Weights of a small mixture-of-experts language model, trained from scratch on English Wikipedia.
Experts: 352 squared ReLU neurons an expert, a softmax router.
Training: a variant of Muon for the experts, 6019 steps.
Below are experts of layer 6 (counted from 0) of a mixture-of-experts language model. Rows are named router (the router's row for the expert), down (a neuron's output weights, with its number) and show model dimensions 0-127. Each number is 50 + 12 x the weight over its row's rms, rounded and kept within 0 to 99.
After each expert's rows: a language model's description of what the expert responds to. This comes from a sample of Wikipedia text that the model never trained on.

# expert 19
router:63 71 60 52 38 44 27 20 54 29 56 70 53 55 44 34 49 64 43 32 43 49 52 47 37 34 62 37 49 58 40 46 41 49 66 60 48 64 42 35 55 74 64 58 36 47 52 38 41 57 46 45 48 45 34 60 66 43 53 42 63 61 48 43 67 47 64 47 54 71 56 31 28 56 57 55 34 33 71 45 29 44 30 52 73 63 45 35 43 54 66 69 55 41 34 61 36 62 55 63 53 73 33 46 35 36 50 55 52 57 44 52 68 33 55 51 33 53 46 46 58 26 55 39 61 38 50 41
down0:58 31 47 54 68 37 52 48 39 62 73 81 39 52 55 63 46 55 65 67 28 61 63 22 40 49 70 41 50 51 62 36 66 30 36 32 48 49 51 31 33 43 60 35 62 44 45 42 48 45 46 63 44 38 50 35 42 33 65 53 51 61 54 42 61 76 32 56 46 26 36 45 60 66 42 36 49 56 56 52 51 59 42 48 16 57 52 43 52 39 60 51 55 57 66 56 49 66 38 38 70 35 47 49 32 54 40 61 41 52 48 31 67 44 57 37 44 72 46 61 44 48 42 60 49 40 46 36
down1:73 55 41 39 64 33 47 38 52 61 64 62 46 55 52 66 53 43 66 55 36 24 41 43 39 33 46 58 26 61 70 68 49 50 50 36 56 60 69 44 45 43 72 60 50 48 55 40 40 42 50 66 48 53 39 21 41 57 44 34 59 50 42 52 44 43 41 71 53 50 37 57 19 63 52 38 45 36 54 76 50 52 59 69 39 55 31 51 50 42 45 57 45 50 58 69 44 28 69 49 34 62 61 28 60 63 45 42 36 49 54 39 30 66 49 41 51 37 36 45 49 75 61 55 56 52 59 71
down2:31 48 72 47 46 48 46 35 44 33 83 46 61 65 34 62 54 61 46 42 47 40 68 56 47 67 53 74 43 43 38 47 37 57 48 68 61 69 49 75 51 74 35 69 44 64 40 56 76 50 52 46 46 44 52 58 46 43 43 31 32 44 62 58 60 47 35 67 57 68 52 31 43 53 39 43 52 44 56 52 56 60 35 56 48 35 72 56 49 47 66 71 56 46 64 35 43 57 42 37 51 37 43 56 40 67 76 47 49 64 39 50 43 35 49 59 22 50 46 40 36 49 38 33 63 40 54 51
It responds to: Subordinating conjunctions, prepositions and commas opening a new clause in prose, e.g. after, because, when, However, during.

# expert 10
router:48 42 48 51 39 51 24 75 36 53 49 60 24 34 28 60 44 34 39 37 52 47 43 46 59 56 52 66 46 66 66 52 46 62 68 53 62 53 48 40 28 46 71 54 42 52 47 65 61 42 68 61 47 67 62 28 58 50 29 54 57 54 50 36 38 56 44 44 45 43 27 45 53 63 64 48 46 46 57 50 64 55 37 62 48 57 55 61 44 68 36 54 62 53 44 53 55 33 63 48 60 51 55 62 50 61 41 49 29 57 41 45 59 32 47 15 65 63 76 60 30 62 67 41 32 56 24 51
down0:50 40 45 39 43 54 59 57 53 45 44 36 47 50 43 69 21 41 23 72 49 41 67 61 20 56 44 57 56 61 56 32 63 58 55 34 38 48 56 50 56 45 65 50 54 67 44 18 46 41 56 72 37 67 33 57 36 54 63 53 66 44 49 29 61 54 51 46 40 56 67 31 42 42 63 49 35 65 52 41 66 48 61 60 40 52 57 35 42 61 66 57 47 49 60 62 36 37 56 49 64 57 16 44 59 40 55 57 48 65 52 55 58 48 44 39 36 47 54 55 29 53 61 34 36 27 57 28
down1:23 57 62 52 29 46 33 63 55 48 50 77 53 55 56 57 48 35 47 58 58 67 50 45 53 48 31 63 47 47 62 36 55 48 62 47 61 41 50 48 44 76 43 22 47 39 37 53 68 62 49 41 48 33 63 63 69 45 29 57 71 35 36 53 33 63 30 58 33 63 41 68 35 64 52 45 38 39 50 49 54 43 55 58 54 45 52 44 46 59 68 63 39 48 30 57 43 68 57 79 39 63 38 33 59 51 43 53 26 37 50 76 52 48 48 62 59 34 57 53 55 47 58 40 39 75 54 46
down2:54 61 27 77 38 54 37 45 47 41 27 67 46 32 49 40 54 64 57 41 40 33 50 52 61 42 56 32 55 58 54 35 68 56 33 39 42 47 39 61 34 52 51 32 36 56 53 52 39 65 46 47 58 33 42 36 59 37 51 52 58 59 32 66 41 73 68 29 59 71 34 41 67 54 81 37 68 59 46 45 55 34 59 55 54 63 67 56 62 61 60 57 79 57 54 45 30 45 51 50 35 41 44 52 49 47 59 69 73 60 53 39 62 41 61 63 48 56 38 42 50 35 37 47 43 58 32 42
It responds to: First pieces of split words, often prefixes after articles, as in dis-aster, re-opened, sub-ordinate, inter-, un-.

# expert 26
router:43 52 44 52 64 55 35 54 35 16 58 58 33 55 55 49 44 45 58 54 64 62 55 53 42 74 51 51 60 48 49 57 68 35 41 32 42 34 32 58 46 50 43 42 33 68 58 45 61 58 60 61 69 60 58 45 56 33 68 62 45 43 64 45 46 59 69 61 44 28 44 49 55 34 64 34 52 69 71 44 37 30 48 36 42 61 42 58 71 32 69 49 27 50 32 61 52 56 53 39 43 57 66 46 43 65 54 44 52 22 73 66 37 65 58 49 62 38 54 52 65 57 67 36 59 54 64 48
down0:51 67 54 38 27 42 55 62 49 51 52 52 71 44 46 49 62 41 43 44 46 40 25 70 48 46 43 56 49 42 59 55 30 39 61 22 58 54 62 43 47 55 53 49 57 84 54 45 52 54 43 60 39 46 56 26 35 45 46 42 38 54 44 62 58 47 52 60 37 43 48 47 22 42 34 45 50 26 47 30 39 25 38 56 53 59 43 54 40 53 55 51 60 56 34 88 55 58 77 56 41 66 45 61 41 41 58 48 53 36 44 55 44 55 33 43 61 46 43 51 41 39 60 15 40 32 41 67
down1:44 38 52 47 43 59 27 41 22 62 57 65 60 24 21 42 55 66 53 61 50 53 77 53 40 44 54 43 35 69 53 58 62 75 38 52 51 46 36 38 50 54 64 35 48 38 61 55 53 60 46 33 57 55 43 48 55 66 49 43 31 48 59 62 49 34 61 56 53 45 55 48 52 73 64 46 65 52 63 35 42 56 52 79 54 41 55 56 24 36 52 33 43 52 55 56 35 36 47 47 62 74 49 50 35 76 56 49 44 85 37 38 53 50 35 41 51 44 46 40 68 64 47 51 43 49 58 56
down2:41 24 66 51 25 45 86 31 34 48 35 44 51 38 59 36 41 51 41 44 32 68 34 30 46 51 42 41 43 57 30 58 35 47 30 55 56 59 44 40 28 50 65 36 53 48 34 35 68 40 66 58 63 55 71 52 49 51 37 38 55 56 66 49 56 72 64 34 41 55 48 69 34 59 51 47 45 38 36 46 47 47 65 52 55 40 58 55 43 48 72 59 39 55 72 41 62 58 37 54 61 45 36 44 54 43 78 59 32 65 40 57 56 42 43 53 59 55 43 61 52 48 54 54 56 62 63 29
It responds to: Years, decades and centuries after in or the, such as 1937, 1970s, century, plus place names, nationalities and months.

# expert 18
router:21 76 28 33 55 37 67 67 37 50 30 25 28 47 48 40 60 67 62 54 54 60 38 50 44 64 47 42 63 60 55 41 55 61 58 68 54 54 49 52 38 45 58 33 61 29 34 64 49 50 51 49 48 58 50 48 60 33 52 53 62 71 41 39 53 53 46 33 54 53 67 48 56 41 46 67 50 59 38 62 51 66 74 61 18 44 50 47 66 32 62 37 38 66 45 47 58 50 44 41 55 64 50 56 66 40 35 58 31 43 43 57 41 54 51 57 42 63 24 42 71 39 38 54 46 64 56 35
down0:46 47 52 65 28 35 79 57 54 47 43 60 50 41 24 52 24 36 52 42 48 45 56 49 76 47 42 63 57 34 45 58 51 36 49 44 65 48 58 19 30 49 26 41 47 31 49 30 55 43 43 46 33 48 35 36 50 38 40 57 52 57 70 42 43 38 47 64 48 59 35 63 81 45 63 47 53 53 40 50 56 45 48 52 51 37 38 41 27 40 48 55 62 52 49 54 61 58 31 54 48 49 48 70 59 39 34 59 53 48 28 34 51 38 38 41 65 43 43 51 30 50 72 26 60 60 35 51
down1:33 24 66 47 21 44 70 40 55 43 42 62 52 28 55 54 41 53 40 58 57 64 45 33 45 44 56 65 50 41 43 45 55 52 41 56 47 48 47 56 61 67 36 38 31 54 63 39 48 46 33 47 74 48 67 52 50 53 34 49 53 55 32 89 49 37 30 64 44 34 44 56 55 56 57 20 47 48 38 32 57 58 31 34 50 54 45 55 44 36 62 65 42 52 50 63 63 45 48 37 37 24 45 42 51 43 31 77 52 55 50 60 57 39 52 71 46 59 59 51 43 73 60 43 32 47 38 49
down2:49 60 60 64 50 54 27 63 57 40 44 55 49 53 53 62 65 50 56 67 44 60 38 47 27 55 58 59 71 40 51 42 46 54 58 52 33 60 61 81 47 62 49 26 43 45 39 73 55 52 43 65 41 41 38 64 37 70 52 42 50 45 65 50 55 41 54 36 48 40 41 54 47 36 36 26 42 35 73 54 56 72 49 30 42 35 71 63 58 30 30 42 36 49 45 59 40 45 60 56 39 46 44 75 46 60 34 82 62 25 48 61 60 51 52 46 56 50 49 25 36 58 45 57 35 59 51 56
It responds to: Head nouns and participles describing what a subject is, often after "was a", e.g. politician, footballer, located, based, born.

# expert 25
router:46 39 43 48 49 44 38 55 65 59 57 46 44 56 35 34 35 69 63 54 40 69 34 52 27 50 41 49 35 56 62 57 46 38 30 74 57 43 43 75 47 42 34 22 49 64 31 41 53 53 58 49 43 36 39 50 39 76 62 47 35 57 32 69 72 51 42 68 61 51 47 48 36 41 60 51 50 35 56 58 52 23 62 64 43 46 31 52 48 39 70 47 56 58 50 65 58 37 60 60 60 61 50 59 52 50 59 43 43 38 62 57 43 80 30 75 42 47 42 51 60 50 42 62 67 53 59 31
down0:50 34 64 59 45 46 55 42 36 58 53 28 67 44 67 45 40 58 21 60 44 55 54 47 68 45 68 47 62 50 47 46 40 63 57 41 46 59 74 60 30 43 66 58 36 65 34 67 32 59 51 37 58 43 55 62 30 52 42 53 50 49 57 49 30 45 61 59 50 52 52 36 30 46 54 60 58 54 40 25 65 54 21 39 57 47 64 47 54 45 57 40 65 60 44 51 31 35 41 35 58 41 66 67 65 45 49 40 63 60 60 56 58 46 38 47 47 78 66 24 56 30 46 47 60 25 47 31
down1:34 62 78 73 51 52 52 49 33 32 45 59 50 57 38 37 49 38 72 43 55 65 45 61 38 48 51 66 45 62 53 60 54 50 58 54 47 49 57 64 53 68 69 41 67 54 46 52 36 45 46 42 42 50 51 54 65 62 60 36 47 44 55 51 60 55 63 44 60 52 43 57 63 29 70 28 37 36 52 53 21 44 67 60 64 31 61 58 37 52 45 42 45 52 40 35 50 53 56 51 46 32 30 53 59 50 41 26 96 69 47 39 48 45 34 56 41 53 64 51 65 51 67 49 48 72 68 34
down2:69 45 49 34 68 64 34 68 39 76 53 78 36 49 53 44 57 66 58 31 40 50 60 59 50 30 47 41 47 61 54 56 71 40 54 45 59 61 46 58 44 43 64 55 41 53 39 42 53 58 63 31 36 44 49 76 57 61 26 79 54 55 55 46 46 47 31 74 48 41 60 64 62 37 48 49 55 66 46 37 69 47 49 40 72 34 79 51 55 54 39 53 54 36 45 34 54 65 63 55 60 49 64 46 53 49 34 71 34 58 59 68 32 37 61 43 54 62 53 30 49 50 35 53 47 53 55 46
It responds to: Closing parentheses after glosses or binomials before is/was, and taxonomy or biography field labels like Binomial, Born, Died, Authority.

# expert 14
router:57 32 45 54 25 48 49 32 46 37 48 47 36 48 54 39 46 46 39 36 41 31 47 44 53 61 39 38 50 33 60 35 36 53 38 56 45 60 64 45 49 50 80 41 46 62 42 64 54 75 47 40 45 56 44 58 53 68 44 54 55 52 47 38 32 59 42 33 63 43 57 62 49 42 58 37 44 48 65 25 39 56 66 55 45 67 69 64 36 56 34 45 50 46 61 31 40 46 53 26 48 37 46 51 43 40 49 29 51 76 62 51 56 33 53 30 70 52 74 47 41 67 72 53 30 61 36 77
down0:31 26 59 39 59 46 44 42 21 48 53 63 56 62 38 52 58 53 44 51 64 61 28 25 30 38 49 54 61 55 39 64 62 28 55 47 61 41 34 60 56 54 41 59 39 65 55 31 42 27 47 62 62 59 77 55 60 48 54 51 37 64 28 70 42 38 35 39 48 52 66 52 34 54 40 45 35 51 46 49 51 49 43 63 69 46 76 70 34 46 55 51 48 38 49 63 63 49 67 59 50 44 58 59 45 61 36 48 39 66 51 44 22 30 56 59 40 33 58 46 39 40 38 56 65 55 35 42
down1:40 36 41 56 55 53 45 67 31 70 49 28 60 58 49 52 72 43 60 51 64 65 37 41 34 63 44 43 59 39 59 53 60 63 43 52 65 21 54 68 37 75 40 41 42 38 40 65 51 58 35 44 59 37 67 30 66 72 64 30 27 50 60 32 64 56 26 40 62 53 53 53 50 65 60 37 55 57 60 35 46 34 61 51 52 52 59 45 63 49 57 49 51 39 46 56 32 43 36 29 67 35 39 50 54 60 56 40 60 34 47 60 34 65 57 51 52 56 43 57 58 57 34 52 22 64 48 59
down2:69 45 59 37 74 54 53 55 62 52 39 41 53 60 49 35 43 61 31 61 31 40 43 50 62 44 58 44 39 59 48 50 20 34 34 64 46 57 53 70 37 64 52 58 65 62 52 45 51 66 43 43 76 49 43 52 52 54 56 48 60 45 49 53 34 53 52 77 13 59 37 46 49 53 62 61 58 50 57 56 52 48 68 33 60 46 55 69 46 47 67 41 46 68 37 63 52 31 82 38 49 40 61 42 49 38 50 44 62 35 61 39 48 54 62 60 46 65 55 41 59 52 43 38 70 61 24 23
It responds to: Capitalized first syllables of foreign names and titles, especially Asian, African and Romanian ones, such as Bu-hari, Bu-charest, Ja, Ka, Mo.

# expert 1
router:57 34 44 39 66 31 68 80 44 60 31 45 52 69 40 48 57 53 57 75 39 67 51 42 50 34 36 64 39 54 60 43 53 51 40 42 59 37 41 61 55 50 29 38 63 71 51 28 63 36 63 41 49 58 61 39 51 37 51 50 49 56 41 49 49 35 35 47 64 76 60 68 36 65 62 48 39 46 44 37 56 62 51 64 54 32 72 47 40 53 51 39 31 62 60 54 60 65 66 79 66 41 41 28 32 48 46 70 54 61 59 66 50 36 66 56 40 64 43 55 52 58 48 60 50 60 54 48
down0:60 71 49 53 37 58 44 68 46 67 37 71 41 28 47 48 48 52 35 34 36 44 49 48 66 52 48 47 40 59 45 51 63 44 64 28 55 55 29 66 55 45 48 48 53 51 40 42 67 44 41 37 76 47 42 42 67 55 35 48 59 47 63 57 31 58 42 55 38 65 20 45 49 70 51 68 38 63 60 55 49 19 56 47 26 43 55 49 55 57 29 58 54 59 67 61 62 46 52 43 54 41 36 55 28 60 52 60 39 62 56 56 29 39 67 63 47 65 57 55 49 21 27 67 60 65 52 56
down1:39 43 45 68 42 55 17 57 36 55 37 38 43 61 51 31 54 34 57 32 53 53 48 61 44 70 41 53 36 30 60 52 61 49 56 64 53 31 59 51 61 65 55 70 71 35 54 61 41 38 39 58 29 51 65 31 51 35 66 42 38 48 56 57 62 56 41 62 26 55 50 57 43 39 29 63 36 57 65 32 45 63 53 67 46 54 28 46 40 57 53 30 27 34 53 44 76 63 54 64 31 69 56 46 58 57 37 48 37 48 41 42 46 58 40 54 68 49 50 41 47 60 33 59 60 54 55 29
down2:37 51 36 40 36 53 36 61 55 60 44 44 48 51 56 44 57 40 32 48 43 55 41 37 50 39 55 41 60 54 64 42 45 33 44 60 52 56 62 54 53 52 62 60 45 51 41 73 45 77 62 59 50 36 31 59 44 52 64 44 38 40 53 43 34 53 46 47 31 58 53 44 52 29 58 69 71 71 61 73 40 33 59 79 77 44 35 58 67 59 50 85 50 48 59 59 71 56 31 40 58 31 43 41 41 60 36 55 39 27 51 40 30 30 48 31 47 48 46 56 66 54 47 50 65 69 46 43
It responds to: Digits and percent signs inside numeric table cells, mostly after decimal points, in election results, sports times and climate tables, e.g. 2.9, 38%, 00.

# expert 29
router:36 39 50 48 50 59 52 75 38 38 39 41 75 42 54 64 37 50 44 31 59 32 40 34 54 55 69 51 43 43 30 58 42 49 30 40 52 51 51 43 34 62 52 34 48 61 57 47 24 59 55 53 56 49 31 66 41 49 51 65 35 39 55 45 46 60 51 36 46 54 52 63 73 51 65 34 63 44 49 29 45 42 47 37 57 38 49 49 55 33 58 53 76 63 34 25 29 72 33 33 45 34 46 51 31 49 52 13 54 68 53 34 38 49 56 68 39 56 39 39 52 58 54 54 46 48 48 31
down0:57 35 63 40 50 35 73 60 49 68 58 34 51 76 65 70 37 54 61 46 39 34 49 50 58 28 41 67 54 41 38 30 42 31 35 49 87 47 75 51 46 40 76 56 48 45 51 32 60 74 53 66 63 38 40 25 55 40 46 51 58 57 49 51 48 49 54 55 48 56 46 30 49 49 36 28 41 71 58 56 44 61 60 45 66 48 43 65 48 47 37 71 48 59 35 48 72 36 52 62 49 47 55 62 51 44 41 42 47 61 55 63 42 42 68 62 51 44 60 61 41 50 45 64 46 67 59 54
down1:50 49 54 65 64 44 75 39 37 42 42 42 57 39 43 54 56 51 63 33 57 59 64 69 42 52 47 46 41 42 69 82 46 58 24 26 50 40 69 48 61 43 35 64 60 44 60 49 48 38 66 47 59 23 28 48 64 33 65 62 48 66 56 50 34 59 44 53 49 41 56 56 48 45 58 39 45 29 49 47 49 54 51 59 71 25 60 35 44 50 74 47 31 42 61 47 51 57 70 42 62 77 61 43 59 44 40 49 37 55 47 57 46 41 39 35 59 62 34 55 51 64 60 52 54 39 64 21
down2:32 53 59 47 38 55 55 51 47 33 66 32 49 31 47 42 59 59 56 48 45 56 56 41 31 39 55 52 33 63 46 41 51 48 43 45 65 48 77 60 41 51 32 59 40 41 51 53 22 63 44 70 56 47 34 45 60 29 68 50 52 40 53 57 59 30 51 38 60 30 49 35 64 76 36 41 40 46 37 38 31 49 67 65 38 27 59 70 63 31 62 65 65 65 30 21 56 52 44 57 47 44 48 56 45 54 69 57 76 56 46 27 48 49 45 43 40 48 44 55 39 58 44 60 56 48 61 67
It responds to: Given names of people, mostly English, in lists, tables and prose, such as John, Michael, Kevin, Fred, Juan.

# expert 24
router:71 32 28 53 42 65 40 69 54 37 63 43 56 52 46 32 30 43 34 43 60 54 63 42 70 62 64 53 38 37 42 54 62 44 29 43 47 68 56 36 52 34 53 20 37 64 40 47 50 44 54 41 41 41 42 45 45 67 32 58 51 43 49 35 43 67 39 46 38 54 40 73 55 54 40 38 47 46 53 41 57 48 48 47 32 78 31 66 51 41 53 53 77 48 62 44 48 34 52 68 42 42 53 41 57 42 63 42 40 69 40 46 40 52 40 54 47 50 58 20 51 89 48 55 59 37 53 48
down0:42 45 57 50 42 46 37 41 65 54 56 53 67 60 55 72 44 48 49 42 25 40 60 46 40 56 32 47 32 59 50 56 46 55 50 51 39 21 37 43 56 54 47 56 67 49 50 42 74 63 41 45 71 59 44 63 50 46 29 47 29 62 54 33 75 48 30 43 53 27 55 66 56 46 44 44 61 45 53 53 52 63 40 68 33 44 62 44 66 53 37 58 39 44 49 49 21 78 47 40 55 42 51 62 32 43 90 49 49 58 37 45 46 44 64 65 50 50 49 53 63 66 50 53 37 39 49 21
down1:55 54 51 65 50 43 46 55 50 33 40 59 53 67 66 50 43 47 59 49 57 44 54 36 36 64 45 54 34 52 54 59 26 63 48 44 53 37 72 49 53 19 51 24 38 50 53 44 59 53 44 54 64 39 32 55 33 61 59 29 69 57 29 61 51 45 59 51 50 62 73 63 36 69 46 54 52 50 58 66 67 39 31 27 34 77 48 60 38 49 62 55 37 43 57 27 53 67 62 65 55 29 29 49 54 48 54 51 73 59 47 63 41 54 57 73 50 47 47 41 48 39 66 64 34 45 67 36
down2:41 46 46 47 18 51 37 41 44 73 63 52 49 54 46 45 55 50 40 44 33 31 41 53 42 46 40 52 57 55 52 63 52 53 48 55 81 42 77 55 45 72 52 49 24 58 51 64 55 41 56 40 52 47 47 32 52 56 51 31 68 51 50 61 43 65 51 67 38 43 46 31 33 45 53 53 31 36 42 30 52 55 41 34 59 50 35 34 94 47 36 59 37 38 54 53 65 39 58 53 57 38 38 53 65 62 22 52 17 57 47 50 58 47 49 66 54 42 58 43 39 41 38 54 55 45 47 37
It responds to: First word pieces of surnames, given names and proper nouns split into parts, e.g. Bur(dett), Lar(ry), Hal(en), Mid.

# expert 12
router:66 79 62 62 34 46 46 37 65 34 59 55 63 28 48 36 50 52 59 39 51 53 23 42 62 43 74 71 57 39 64 56 32 62 52 64 25 70 44 51 48 70 51 74 40 36 48 69 44 42 58 39 49 70 40 32 49 45 55 46 38 63 51 41 61 30 70 57 49 33 64 33 44 50 35 56 43 58 54 51 35 43 46 50 63 54 36 33 43 57 38 62 65 39 38 56 36 53 41 56 33 69 46 51 45 33 68 40 51 45 44 53 59 34 51 49 35 48 48 74 49 31 47 48 49 40 33 45
down0:35 54 61 27 42 38 40 40 55 55 65 58 64 64 50 39 49 46 70 55 49 47 48 42 50 44 67 58 31 54 50 57 56 42 50 41 46 57 46 40 57 27 63 48 38 89 36 50 61 54 29 21 18 60 56 46 31 43 37 47 39 54 53 45 33 38 50 68 38 75 61 50 40 48 51 61 64 54 50 66 46 53 70 44 41 34 14 57 44 37 42 48 48 44 58 32 43 67 50 47 67 46 53 48 46 47 47 38 46 56 34 20 43 40 51 39 42 48 20 52 49 55 48 46 42 50 50 42
down1:34 38 35 55 65 34 41 45 49 46 51 55 64 49 57 41 53 47 57 13 65 37 53 55 70 32 50 46 16 62 47 57 41 41 46 41 46 53 59 58 50 63 31 35 41 54 52 23 57 54 51 55 35 58 63 38 41 49 56 50 36 58 73 66 37 17 39 38 42 30 62 73 43 42 63 56 48 52 45 43 57 38 70 45 44 55 31 62 18 54 47 29 51 48 28 40 48 45 56 45 42 72 45 38 49 70 52 52 63 59 47 53 33 49 53 49 62 67 49 39 48 54 62 39 58 48 62 51
down2:37 50 43 41 47 45 50 56 78 37 48 43 39 71 64 61 20 58 42 44 30 59 65 57 52 64 53 43 52 55 50 80 58 48 35 66 47 40 46 35 48 53 55 64 61 55 37 39 48 50 68 60 49 45 50 34 74 42 61 51 46 34 61 34 55 46 75 50 56 53 58 56 70 34 42 37 41 49 54 48 49 55 59 69 43 60 61 74 31 56 55 43 71 67 25 59 48 40 47 86 52 57 55 57 44 39 39 38 49 34 39 65 53 25 59 59 59 57 54 37 30 64 56 50 46 46 45 51
It responds to: Prepositions after a noun, mostly of, in, at, throughout, across, linking to places, organizations or times.

# expert 27
router:21 60 46 38 46 43 80 82 51 47 58 51 26 47 42 61 60 36 71 60 52 63 53 40 66 55 53 51 48 40 37 66 43 58 73 59 58 57 72 62 49 44 48 25 54 55 23 46 49 67 40 54 53 61 62 53 53 36 47 55 65 31 41 50 31 35 38 56 50 60 58 55 53 56 37 49 62 63 42 65 61 70 39 60 51 55 50 73 61 34 65 43 39 54 59 66 40 58 58 31 35 55 52 62 64 39 47 51 46 34 43 47 42 65 51 44 65 64 40 33 64 43 65 54 48 66 63 34
down0:31 65 50 50 64 71 44 60 37 46 55 50 37 36 63 45 69 50 50 72 84 45 37 45 54 64 57 57 49 80 58 52 40 44 58 67 43 67 72 63 43 52 60 55 53 65 49 51 55 58 41 42 50 17 63 47 46 44 38 54 45 44 69 59 42 51 28 77 46 64 41 29 30 44 56 51 47 73 67 46 62 48 63 51 50 47 53 48 25 50 53 46 54 45 39 36 48 50 42 57 46 47 63 56 56 53 30 56 56 37 55 49 68 51 71 24 43 50 68 49 63 41 61 39 43 46 30 60
down1:60 35 71 21 53 54 49 54 54 50 50 47 49 74 34 54 59 38 46 56 52 68 40 52 40 74 72 55 64 50 46 61 31 44 43 55 46 47 52 58 49 39 52 51 51 46 41 33 56 37 29 48 52 50 53 66 31 59 61 44 71 47 51 59 42 36 60 42 58 55 64 58 72 51 25 68 52 32 59 38 57 52 55 32 55 19 59 60 47 18 59 32 40 24 32 32 45 36 57 41 46 52 58 54 22 36 55 55 47 49 62 70 53 31 45 61 41 46 45 60 53 60 59 59 38 54 41 59
down2:54 45 44 53 47 60 51 51 52 53 61 56 52 40 73 54 40 59 62 49 48 26 47 55 37 57 45 53 40 64 52 42 15 50 61 57 69 50 34 37 53 65 46 59 60 34 59 26 42 67 37 48 65 65 61 66 41 44 72 52 49 47 52 55 34 54 62 55 21 42 52 46 29 74 64 69 42 56 57 63 33 59 51 46 56 33 54 46 39 42 72 62 50 62 69 61 42 52 30 51 46 52 53 44 50 37 30 22 47 59 63 70 38 67 64 65 52 47 54 39 44 39 17 58 47 50 55 54
It responds to: Topic nouns for fields and institutions, often ending a phrase, e.g. government, law, education, Party, Justice, soil.

# expert 31
router:48 54 48 59 68 34 40 23 38 73 34 74 44 61 50 43 59 68 50 51 52 29 48 60 40 72 54 56 60 40 49 41 52 59 48 43 60 59 56 59 43 49 35 64 55 26 65 32 60 45 45 46 61 44 37 55 57 52 44 31 53 55 61 63 36 46 37 51 52 56 27 38 47 49 49 64 58 35 51 58 67 37 74 40 64 34 38 68 47 52 45 32 54 58 48 46 62 34 46 63 64 44 32 53 28 66 48 34 54 57 30 44 69 36 36 66 42 54 49 47 36 31 60 61 46 35 61 80
down0:39 61 46 37 44 48 65 46 48 68 65 44 51 38 36 53 62 29 33 43 36 41 51 38 25 46 70 46 45 54 23 73 43 63 76 53 35 47 50 34 76 37 55 55 36 56 46 44 54 41 47 35 51 71 61 43 42 35 33 49 27 55 59 57 50 29 74 74 64 49 62 56 43 45 36 50 65 37 63 51 54 43 45 49 48 36 45 55 31 55 35 78 55 60 52 66 45 42 68 26 60 46 42 53 52 51 57 41 57 51 43 56 39 75 44 51 67 52 59 46 61 51 42 56 62 41 32 51
down1:54 49 58 65 32 34 46 48 29 38 38 60 59 42 38 46 25 41 40 56 31 62 22 46 51 57 56 39 39 44 67 47 30 63 65 45 65 64 68 43 47 50 24 64 59 61 52 47 44 36 44 43 44 76 67 51 33 43 42 40 22 21 61 56 45 37 40 53 55 36 38 50 72 52 42 44 24 48 66 42 53 45 53 33 52 51 44 69 42 45 56 60 56 46 41 75 40 55 49 62 60 50 47 29 56 57 53 53 58 66 53 55 61 47 65 35 34 65 66 40 65 45 61 53 50 42 61 41
down2:28 64 51 70 55 45 34 48 48 73 35 47 55 47 41 69 48 41 56 63 49 60 32 93 56 33 60 74 47 55 53 32 46 48 37 52 40 42 46 51 44 51 60 33 54 36 39 46 62 42 48 57 43 57 55 42 41 53 41 65 44 46 50 47 48 61 55 65 42 71 65 42 58 56 43 66 47 42 71 37 51 35 65 50 66 26 51 47 52 55 66 58 44 46 68 62 54 60 61 76 69 57 44 60 43 50 50 48 22 45 65 63 36 60 46 17 40 30 60 41 40 38 42 36 56 48 47 53
It responds to: Line breaks following article titles, section headings or table rows, plus heading equals signs and succession box words Preceded and Succeeded.

# expert 5
router:54 47 40 37 65 63 38 40 71 59 65 60 35 52 58 65 44 29 37 53 50 57 60 42 57 54 33 56 45 62 49 61 43 59 36 26 69 38 32 51 66 62 41 49 31 65 41 56 29 70 41 49 32 45 57 39 54 43 33 36 45 44 44 37 53 56 62 31 47 31 45 40 47 67 43 46 57 65 60 48 67 43 54 32 37 53 68 32 34 72 39 40 31 43 35 44 67 53 44 59 47 43 44 63 47 51 49 45 53 32 67 57 42 42 32 22 36 51 62 52 39 72 47 69 62 55 56 66
down0:47 66 45 49 63 41 29 45 70 53 48 34 62 32 55 48 61 58 64 48 52 37 32 47 42 38 46 53 62 38 42 49 74 35 54 54 81 51 61 62 58 67 61 45 31 56 45 25 49 46 56 79 30 46 69 43 38 61 61 48 54 55 45 25 58 55 39 57 35 30 73 35 59 45 54 54 64 52 50 25 72 69 34 53 40 55 56 30 35 49 73 47 56 53 48 32 51 71 55 58 48 44 54 59 61 37 55 60 58 37 51 50 63 62 64 40 59 48 27 48 57 53 47 55 56 41 56 45
down1:50 40 40 45 50 50 57 53 28 37 43 44 55 43 40 43 54 55 41 56 71 59 72 64 46 53 39 35 53 57 49 70 43 59 47 22 39 58 61 32 54 54 40 56 20 40 63 63 40 56 36 66 13 37 47 34 35 31 53 52 75 61 59 72 74 65 50 62 55 49 36 44 45 51 46 68 70 63 61 49 31 58 55 57 49 56 23 43 54 55 41 68 50 62 50 75 44 57 64 65 45 60 43 47 53 43 68 38 33 51 49 49 57 51 54 63 59 40 41 42 36 41 37 46 35 52 41 52
down2:62 55 24 56 52 38 54 49 64 55 51 55 36 36 59 63 40 44 56 43 31 32 30 70 53 41 61 46 53 47 43 66 62 42 51 37 44 44 44 38 45 59 53 43 43 43 45 40 60 58 56 27 48 34 33 44 49 51 51 61 44 39 28 71 60 47 63 18 37 54 57 51 56 55 68 45 37 32 41 49 33 54 45 52 69 41 73 38 62 40 44 50 71 48 48 44 46 52 52 52 39 64 67 43 66 33 57 63 62 49 46 25 54 55 66 47 61 44 60 18 43 53 73 72 70 27 56 45
It responds to: Numerals in tables, coordinates, addresses, vote counts and measurements, often after a pipe, colon or parenthesis, such as 39°, 120, 77 kg.